Experts of a small language model.
Size: width 256, vocabulary 8192, 72.1M parameters.
Training: a variant of SOAP for the experts, 335M tokens, 7371 steps.
Below are experts of layer 14 (counted from 0) of a mixture-of-experts language model. Rows are named router (the router's row for the expert) and show model dimensions 0-255. Each number is 200 + 40 x the weight over its row's rms, rounded and kept within 0 to 999.
After each expert's rows: a language model's description of what the expert responds to; "comes after" lists some tokens at least twice as common just before its tokens as in all text. This comes from a sample of Wikipedia text that the model never trained on. Tokens count by the router's weight.

# expert 33
router,269,210,233,210,196,248,183,245,206,190,195,298,199,182,223,224,178,292,223,202,218,253,259,132,192,155,226,159,209,281,230,174,195,124,258,162,227,191,218,213,209,212,240,227,250,267,180,196,156,187,176,204,228,191,195,200,290,233,100,238,269,194,165,196,239,197,224,198,279,224,253,167,210,178,211,173,205,151,174,162,144,278,219,180,164,157,194,209,129,127,265,161,176,244,147,201,224,173,186,173,227,189,174,127,269,198,231,266,248,200,203,223,200,112,203,133,157,152,264,238,166,203,188,213,169,202,165,160,270,109,196,194,230,172,157,245,264,214,197,242,168,111,264,169,185,203,138,157,167,230,140,273,204,136,273,193,163,249,218,218,240,186,173,176,201,216,202,257,210,237,197,226,259,200,187,152,195,214,140,201,171,228,180,157,186,201,229,155,208,195,221,178,245,215,179,239,201,172,129,180,305,170,252,178,220,199,276,202,188,218,180,260,167,234,198,239,180,230,283,266,221,201,268,198,276,222,220,173,229,237,253,176,242,197,217,213,170,161,207,180,290,258,165,219,212,181,157,150,154,207,200,217,130,170,240,182
Description: And, or, &, vs and commas that join items in lists and titles, such as Cast and characters, Japan and Europe, or Liberal and Centre Union.
comes after: ",", " and", "s", " well", "er", "ers"

# expert 3
router,207,208,194,253,192,190,166,280,137,208,220,228,71,192,206,237,211,226,231,260,147,298,246,94,158,195,236,237,262,218,218,188,167,184,180,156,227,164,223,185,237,173,202,233,235,202,201,257,217,168,184,221,259,157,157,187,268,278,126,280,211,161,176,196,257,152,233,157,243,224,151,150,244,189,178,213,192,155,188,185,202,256,278,236,206,192,200,214,148,149,275,214,147,274,167,183,206,186,232,126,242,219,190,162,218,176,211,245,223,209,219,220,153,186,189,189,213,195,249,227,164,134,136,236,159,206,161,250,230,188,215,167,197,193,197,191,274,198,164,250,188,138,248,134,230,200,171,144,136,210,162,247,203,209,200,183,178,213,233,201,184,211,171,210,243,177,191,260,201,238,166,218,213,268,259,136,228,210,200,181,166,249,194,171,167,199,218,200,172,221,242,205,230,190,248,263,118,193,151,134,238,192,217,115,218,156,248,183,190,223,240,247,188,221,165,210,144,246,243,229,202,251,234,200,247,268,238,158,217,209,203,122,325,193,192,177,225,287,226,169,205,240,99,265,256,131,202,169,178,176,171,251,194,246,219,201
Description: Three groups: the word to after verbs or places (to create, to the west), single digits in tables and scores, and Thai, Korean or Japanese characters.
comes after: "–", "1", "5", "4", "3", "/"

# expert 43
router,250,237,218,177,195,204,138,209,79,216,210,281,194,149,277,322,198,197,224,176,149,277,277,166,200,137,197,199,205,225,197,227,203,216,174,178,240,179,202,185,224,251,187,260,184,173,156,242,184,160,154,212,255,117,199,167,220,245,155,235,243,189,168,217,209,210,245,187,212,177,231,288,215,182,182,203,192,180,177,199,121,185,223,248,235,134,188,212,153,152,264,197,193,224,176,233,237,147,214,161,257,184,151,181,254,239,207,182,293,254,227,268,184,213,182,208,178,175,230,225,137,158,187,181,132,163,152,237,229,106,226,196,175,196,125,177,204,185,172,221,145,202,201,146,215,250,183,140,165,214,176,190,127,167,201,233,192,184,213,242,199,223,177,160,169,156,181,258,173,201,197,254,190,241,231,151,151,263,173,189,187,209,222,187,195,214,205,177,158,201,204,169,211,217,230,194,200,118,219,192,215,168,237,173,227,174,220,161,162,218,238,242,161,198,195,225,196,251,201,265,249,233,262,250,207,205,239,147,173,224,239,195,232,96,197,79,216,269,263,161,217,267,166,256,233,174,215,153,137,199,296,282,189,137,197,289
Description: First names and their pieces in credit lists, tables and rosters, such as John, Mark, Jo in Jocelyn, Jennifer.
comes after: " |", " by", "-", ":", " USA", " and"

# expert 63
router,212,251,235,219,187,188,192,273,147,240,164,303,184,183,221,221,184,221,241,239,188,277,245,211,215,202,223,214,205,198,220,184,169,165,211,235,249,170,204,155,222,251,227,237,245,231,186,214,182,190,152,240,201,219,144,128,205,307,147,206,246,164,204,287,220,168,129,217,224,197,246,208,264,171,159,202,196,238,166,183,140,238,198,245,232,121,152,191,155,164,292,169,118,198,187,176,204,125,248,188,218,166,115,150,255,212,239,235,240,230,197,268,177,150,246,161,132,169,211,272,116,179,117,210,198,180,136,235,262,170,226,178,174,165,174,201,233,188,135,244,163,198,230,146,203,235,199,165,163,227,177,263,186,169,263,235,131,228,266,245,231,181,186,215,180,203,173,243,247,212,182,249,191,232,246,179,206,204,194,223,164,227,186,120,176,201,211,217,214,163,212,173,242,239,218,224,199,210,161,162,266,192,188,218,244,189,269,161,185,243,226,225,211,251,189,183,190,223,231,238,260,239,270,256,221,233,282,127,256,216,256,199,297,211,197,119,211,291,221,186,286,262,168,265,182,181,203,145,180,225,229,204,180,185,215,222
Description: Words opening or inside titles of works and award categories, often after a bar or quote, such as Best, Great-er, Outstanding, The Red Shoes.
comes after: " |", " \"", "-", "'", ":", " ("

# expert 45
router,237,210,217,245,169,196,156,233,134,238,210,230,106,245,202,289,204,183,289,247,105,228,235,201,156,189,199,180,204,234,241,189,165,170,140,190,248,191,172,130,230,211,259,211,208,210,158,215,159,177,187,235,216,154,174,134,218,190,173,188,247,191,202,264,223,126,234,204,200,222,160,192,196,186,190,228,215,221,139,109,125,240,224,207,107,134,201,232,179,137,260,147,164,223,160,157,200,186,240,150,227,132,162,152,237,198,289,238,197,233,177,217,155,199,217,162,211,215,235,231,186,163,127,254,113,193,143,192,243,219,193,135,197,184,177,237,189,147,119,202,161,194,224,139,199,190,209,171,171,183,231,202,153,203,239,243,183,204,206,243,232,211,153,169,172,149,183,226,249,266,197,237,189,264,211,176,233,224,156,169,178,234,201,212,180,230,240,187,212,136,256,161,272,197,185,251,241,228,98,134,292,201,250,160,270,193,249,177,211,190,193,241,137,201,151,150,150,230,234,226,235,242,258,211,235,179,226,165,209,293,219,160,215,184,189,160,302,224,273,173,220,218,149,258,210,154,177,158,171,210,228,205,146,195,229,245
Description: The article a or an, plus one, another, per, same and every, usually where a noun phrase begins, as in a number of, a time when, one of.
comes after: " a", " is", " an", " with", " of", " in"

# expert 25
router,237,260,198,171,177,259,195,295,199,173,187,223,116,182,223,212,178,286,208,236,155,270,228,84,199,187,253,163,173,196,119,160,175,167,208,178,221,187,195,204,218,220,219,224,169,235,182,209,172,208,165,218,227,205,183,182,219,264,193,210,247,180,197,202,210,132,214,205,249,212,263,235,246,169,215,210,203,177,142,75,166,270,161,261,189,191,174,183,177,163,233,201,165,232,175,206,198,143,252,141,211,172,157,218,197,233,246,268,265,203,270,236,166,225,227,145,175,154,278,275,187,145,188,262,195,169,163,232,245,198,213,145,127,173,140,225,234,163,189,244,127,178,235,124,200,206,109,90,133,215,167,218,165,164,195,240,208,208,199,264,252,188,181,187,229,174,164,257,191,207,134,204,216,247,217,115,223,246,128,192,161,226,223,172,195,213,204,256,111,206,196,140,211,201,240,244,196,192,137,214,221,168,223,160,232,195,230,174,203,225,263,219,156,208,212,190,132,219,317,256,232,251,218,202,224,198,242,123,223,208,228,173,205,169,211,178,255,219,208,168,183,220,170,255,242,142,160,178,188,223,189,205,110,159,201,177
Description: Commas and closing parentheses ending a clause before and, which, but or when, often after names, years or numbers.
comes after: "s", "0", "8", "6", "7", "4"

# expert 36
router,218,191,241,210,194,246,193,224,196,226,189,243,151,171,212,252,199,234,231,272,155,241,235,181,175,229,248,175,259,165,216,152,152,142,187,178,224,170,203,154,262,267,242,259,241,171,183,224,160,179,159,192,240,152,151,187,191,229,195,220,189,194,208,195,264,137,203,217,247,212,245,225,241,180,212,203,176,178,206,189,179,230,237,215,154,180,191,167,115,138,206,128,155,195,187,204,213,171,269,179,234,142,139,106,287,210,260,235,241,287,253,219,187,202,208,224,158,163,271,222,150,196,169,286,147,194,194,211,239,105,163,191,169,190,200,213,218,193,169,220,140,153,214,193,200,235,186,140,203,222,155,178,170,117,243,198,191,198,270,241,221,113,208,152,244,143,128,181,251,183,116,230,207,236,240,196,169,201,126,205,147,231,238,240,173,180,228,262,199,160,176,169,236,265,231,194,250,201,136,164,211,171,231,179,262,149,299,143,161,232,228,222,131,193,186,245,184,242,234,197,224,199,246,221,213,265,241,99,200,207,226,176,227,207,197,127,228,224,226,138,275,269,146,260,247,199,176,187,176,290,228,164,208,237,245,190
Description: Nationality adjectives and role nouns describing a subject, often opening a biography or after "a/an/the", such as Indian sailor, English footballer, physicist.
comes after: " a", " the", " an", " is", " first", " was"

# expert 50
router,223,189,233,195,171,209,198,315,144,199,119,214,139,162,246,256,182,169,261,257,147,232,213,160,181,192,238,162,191,181,211,178,204,169,224,195,234,150,252,186,251,191,239,238,222,187,154,214,168,179,162,221,225,171,178,182,219,253,143,246,230,135,227,216,240,169,136,219,243,255,256,171,223,166,175,233,209,156,201,130,171,243,229,228,272,258,200,200,154,132,215,182,163,187,163,235,239,145,241,157,238,194,182,144,316,175,234,254,253,216,244,228,131,132,220,169,169,191,285,252,154,182,166,211,191,188,140,240,204,105,225,137,149,197,191,184,236,160,124,238,131,135,234,159,198,224,173,169,153,198,136,183,154,189,262,234,209,244,210,196,193,201,169,160,237,133,156,274,185,248,189,222,201,231,237,172,178,199,163,163,196,219,197,144,177,224,234,203,189,198,246,162,267,196,243,243,209,173,169,215,232,147,268,185,244,169,272,150,204,164,248,261,183,182,224,234,145,228,218,281,262,214,232,237,214,244,213,135,246,206,238,170,272,233,201,217,222,212,184,194,252,230,134,211,293,180,168,185,147,247,224,293,197,195,222,225
Description: Subject pronouns that start a clause, he, she, it, they, we, usually after a period or comma and before a verb.
comes after: ".", ",", " The", " where", " that", "The"

# expert 49
router,220,187,254,153,168,324,182,216,136,221,198,217,157,194,158,217,202,222,327,207,176,213,227,100,123,161,230,142,237,206,198,193,184,141,185,119,257,191,178,97,275,182,227,213,248,183,171,215,177,191,200,169,209,148,142,233,227,221,196,248,241,163,158,219,226,203,175,127,262,224,209,170,215,169,112,202,163,144,194,209,195,254,180,212,165,191,190,249,208,154,156,194,199,297,176,166,186,158,238,143,259,132,162,220,223,268,209,251,280,215,199,211,118,196,262,225,202,140,259,272,178,185,138,238,165,173,140,198,184,168,193,138,153,202,167,182,241,140,168,270,146,129,246,187,225,189,211,120,179,199,189,228,172,190,209,182,200,193,217,229,269,200,203,160,229,215,189,222,197,197,200,209,199,231,213,141,208,202,197,185,182,312,198,185,179,206,233,250,165,144,236,104,267,167,241,195,208,176,153,173,231,152,222,187,236,245,286,163,196,190,227,201,228,231,156,190,163,263,227,234,225,240,196,253,259,147,183,178,218,226,190,164,223,214,265,185,280,193,195,180,232,221,176,295,200,196,166,221,177,209,190,249,208,193,202,246
Description: Short opening pieces of lowercase words, often after a, like ho in hobbit or homicide, hi in hiding, co, p.
comes after: " ", " c", " p", " a", " \"", " co"

# expert 38
router,195,210,219,241,186,191,190,230,152,188,249,223,182,156,245,236,158,202,197,228,161,249,268,201,176,168,256,196,235,171,128,226,203,189,186,190,223,174,181,220,208,209,217,273,195,210,193,256,209,175,180,249,228,186,158,214,222,281,172,260,252,199,216,237,233,141,210,154,261,215,218,230,219,174,182,185,195,224,148,124,170,230,182,258,223,172,197,269,230,145,197,223,167,206,161,208,241,181,247,192,255,197,152,179,261,262,188,317,197,205,233,259,172,141,262,198,156,180,282,277,162,170,193,276,225,200,145,177,248,173,204,131,137,167,176,259,244,145,176,216,124,168,285,119,228,206,150,139,118,174,167,211,152,147,206,254,214,215,237,224,183,162,187,150,241,149,122,248,216,182,214,237,203,260,273,169,191,246,160,197,193,232,144,183,204,183,235,180,160,190,248,153,272,215,257,172,206,249,220,141,219,189,241,207,266,196,217,143,240,232,206,280,165,293,226,158,156,223,294,212,215,187,209,170,213,218,220,178,226,198,239,145,253,207,202,230,210,296,192,136,239,275,182,256,243,189,163,196,168,220,251,222,204,184,285,209
Description: Month names in date ranges, such as from July 17, and digits inside years and measurements; often demographic or statistics text.
comes after: ".", "0", "9", "8", "1", "7"

# expert 35
router,250,241,230,272,181,242,157,267,185,258,178,264,164,218,202,243,207,212,233,195,165,236,220,170,206,151,212,200,225,184,117,194,205,127,202,189,255,146,222,180,242,170,226,243,256,240,164,183,170,167,171,175,215,176,172,140,290,207,162,229,240,188,196,202,251,171,225,136,206,213,265,271,228,112,217,235,237,179,166,137,135,220,258,219,135,153,185,217,178,133,301,170,181,256,194,272,236,145,238,180,283,167,73,241,276,183,252,273,221,213,217,198,192,193,206,193,158,152,260,222,83,143,203,266,183,161,182,186,246,196,208,154,140,189,180,231,229,198,139,235,142,168,256,194,189,204,152,181,198,216,186,196,170,189,188,195,191,239,215,256,212,221,214,145,161,213,168,259,184,231,159,187,200,235,227,205,262,240,187,174,157,235,220,153,205,238,218,177,131,127,202,177,271,213,251,179,223,198,157,191,255,180,259,143,260,183,238,183,208,237,186,270,237,186,159,196,145,296,247,213,250,220,255,206,207,240,209,159,163,193,238,179,249,201,208,141,242,202,200,173,205,232,144,219,236,165,177,186,148,266,191,271,220,167,199,205
Description: Commas and words opening subordinate or coordinate clauses in prose, such as which, where, when, that, but, while, However.
comes after: ",", ".", " that", " However", " but", " said"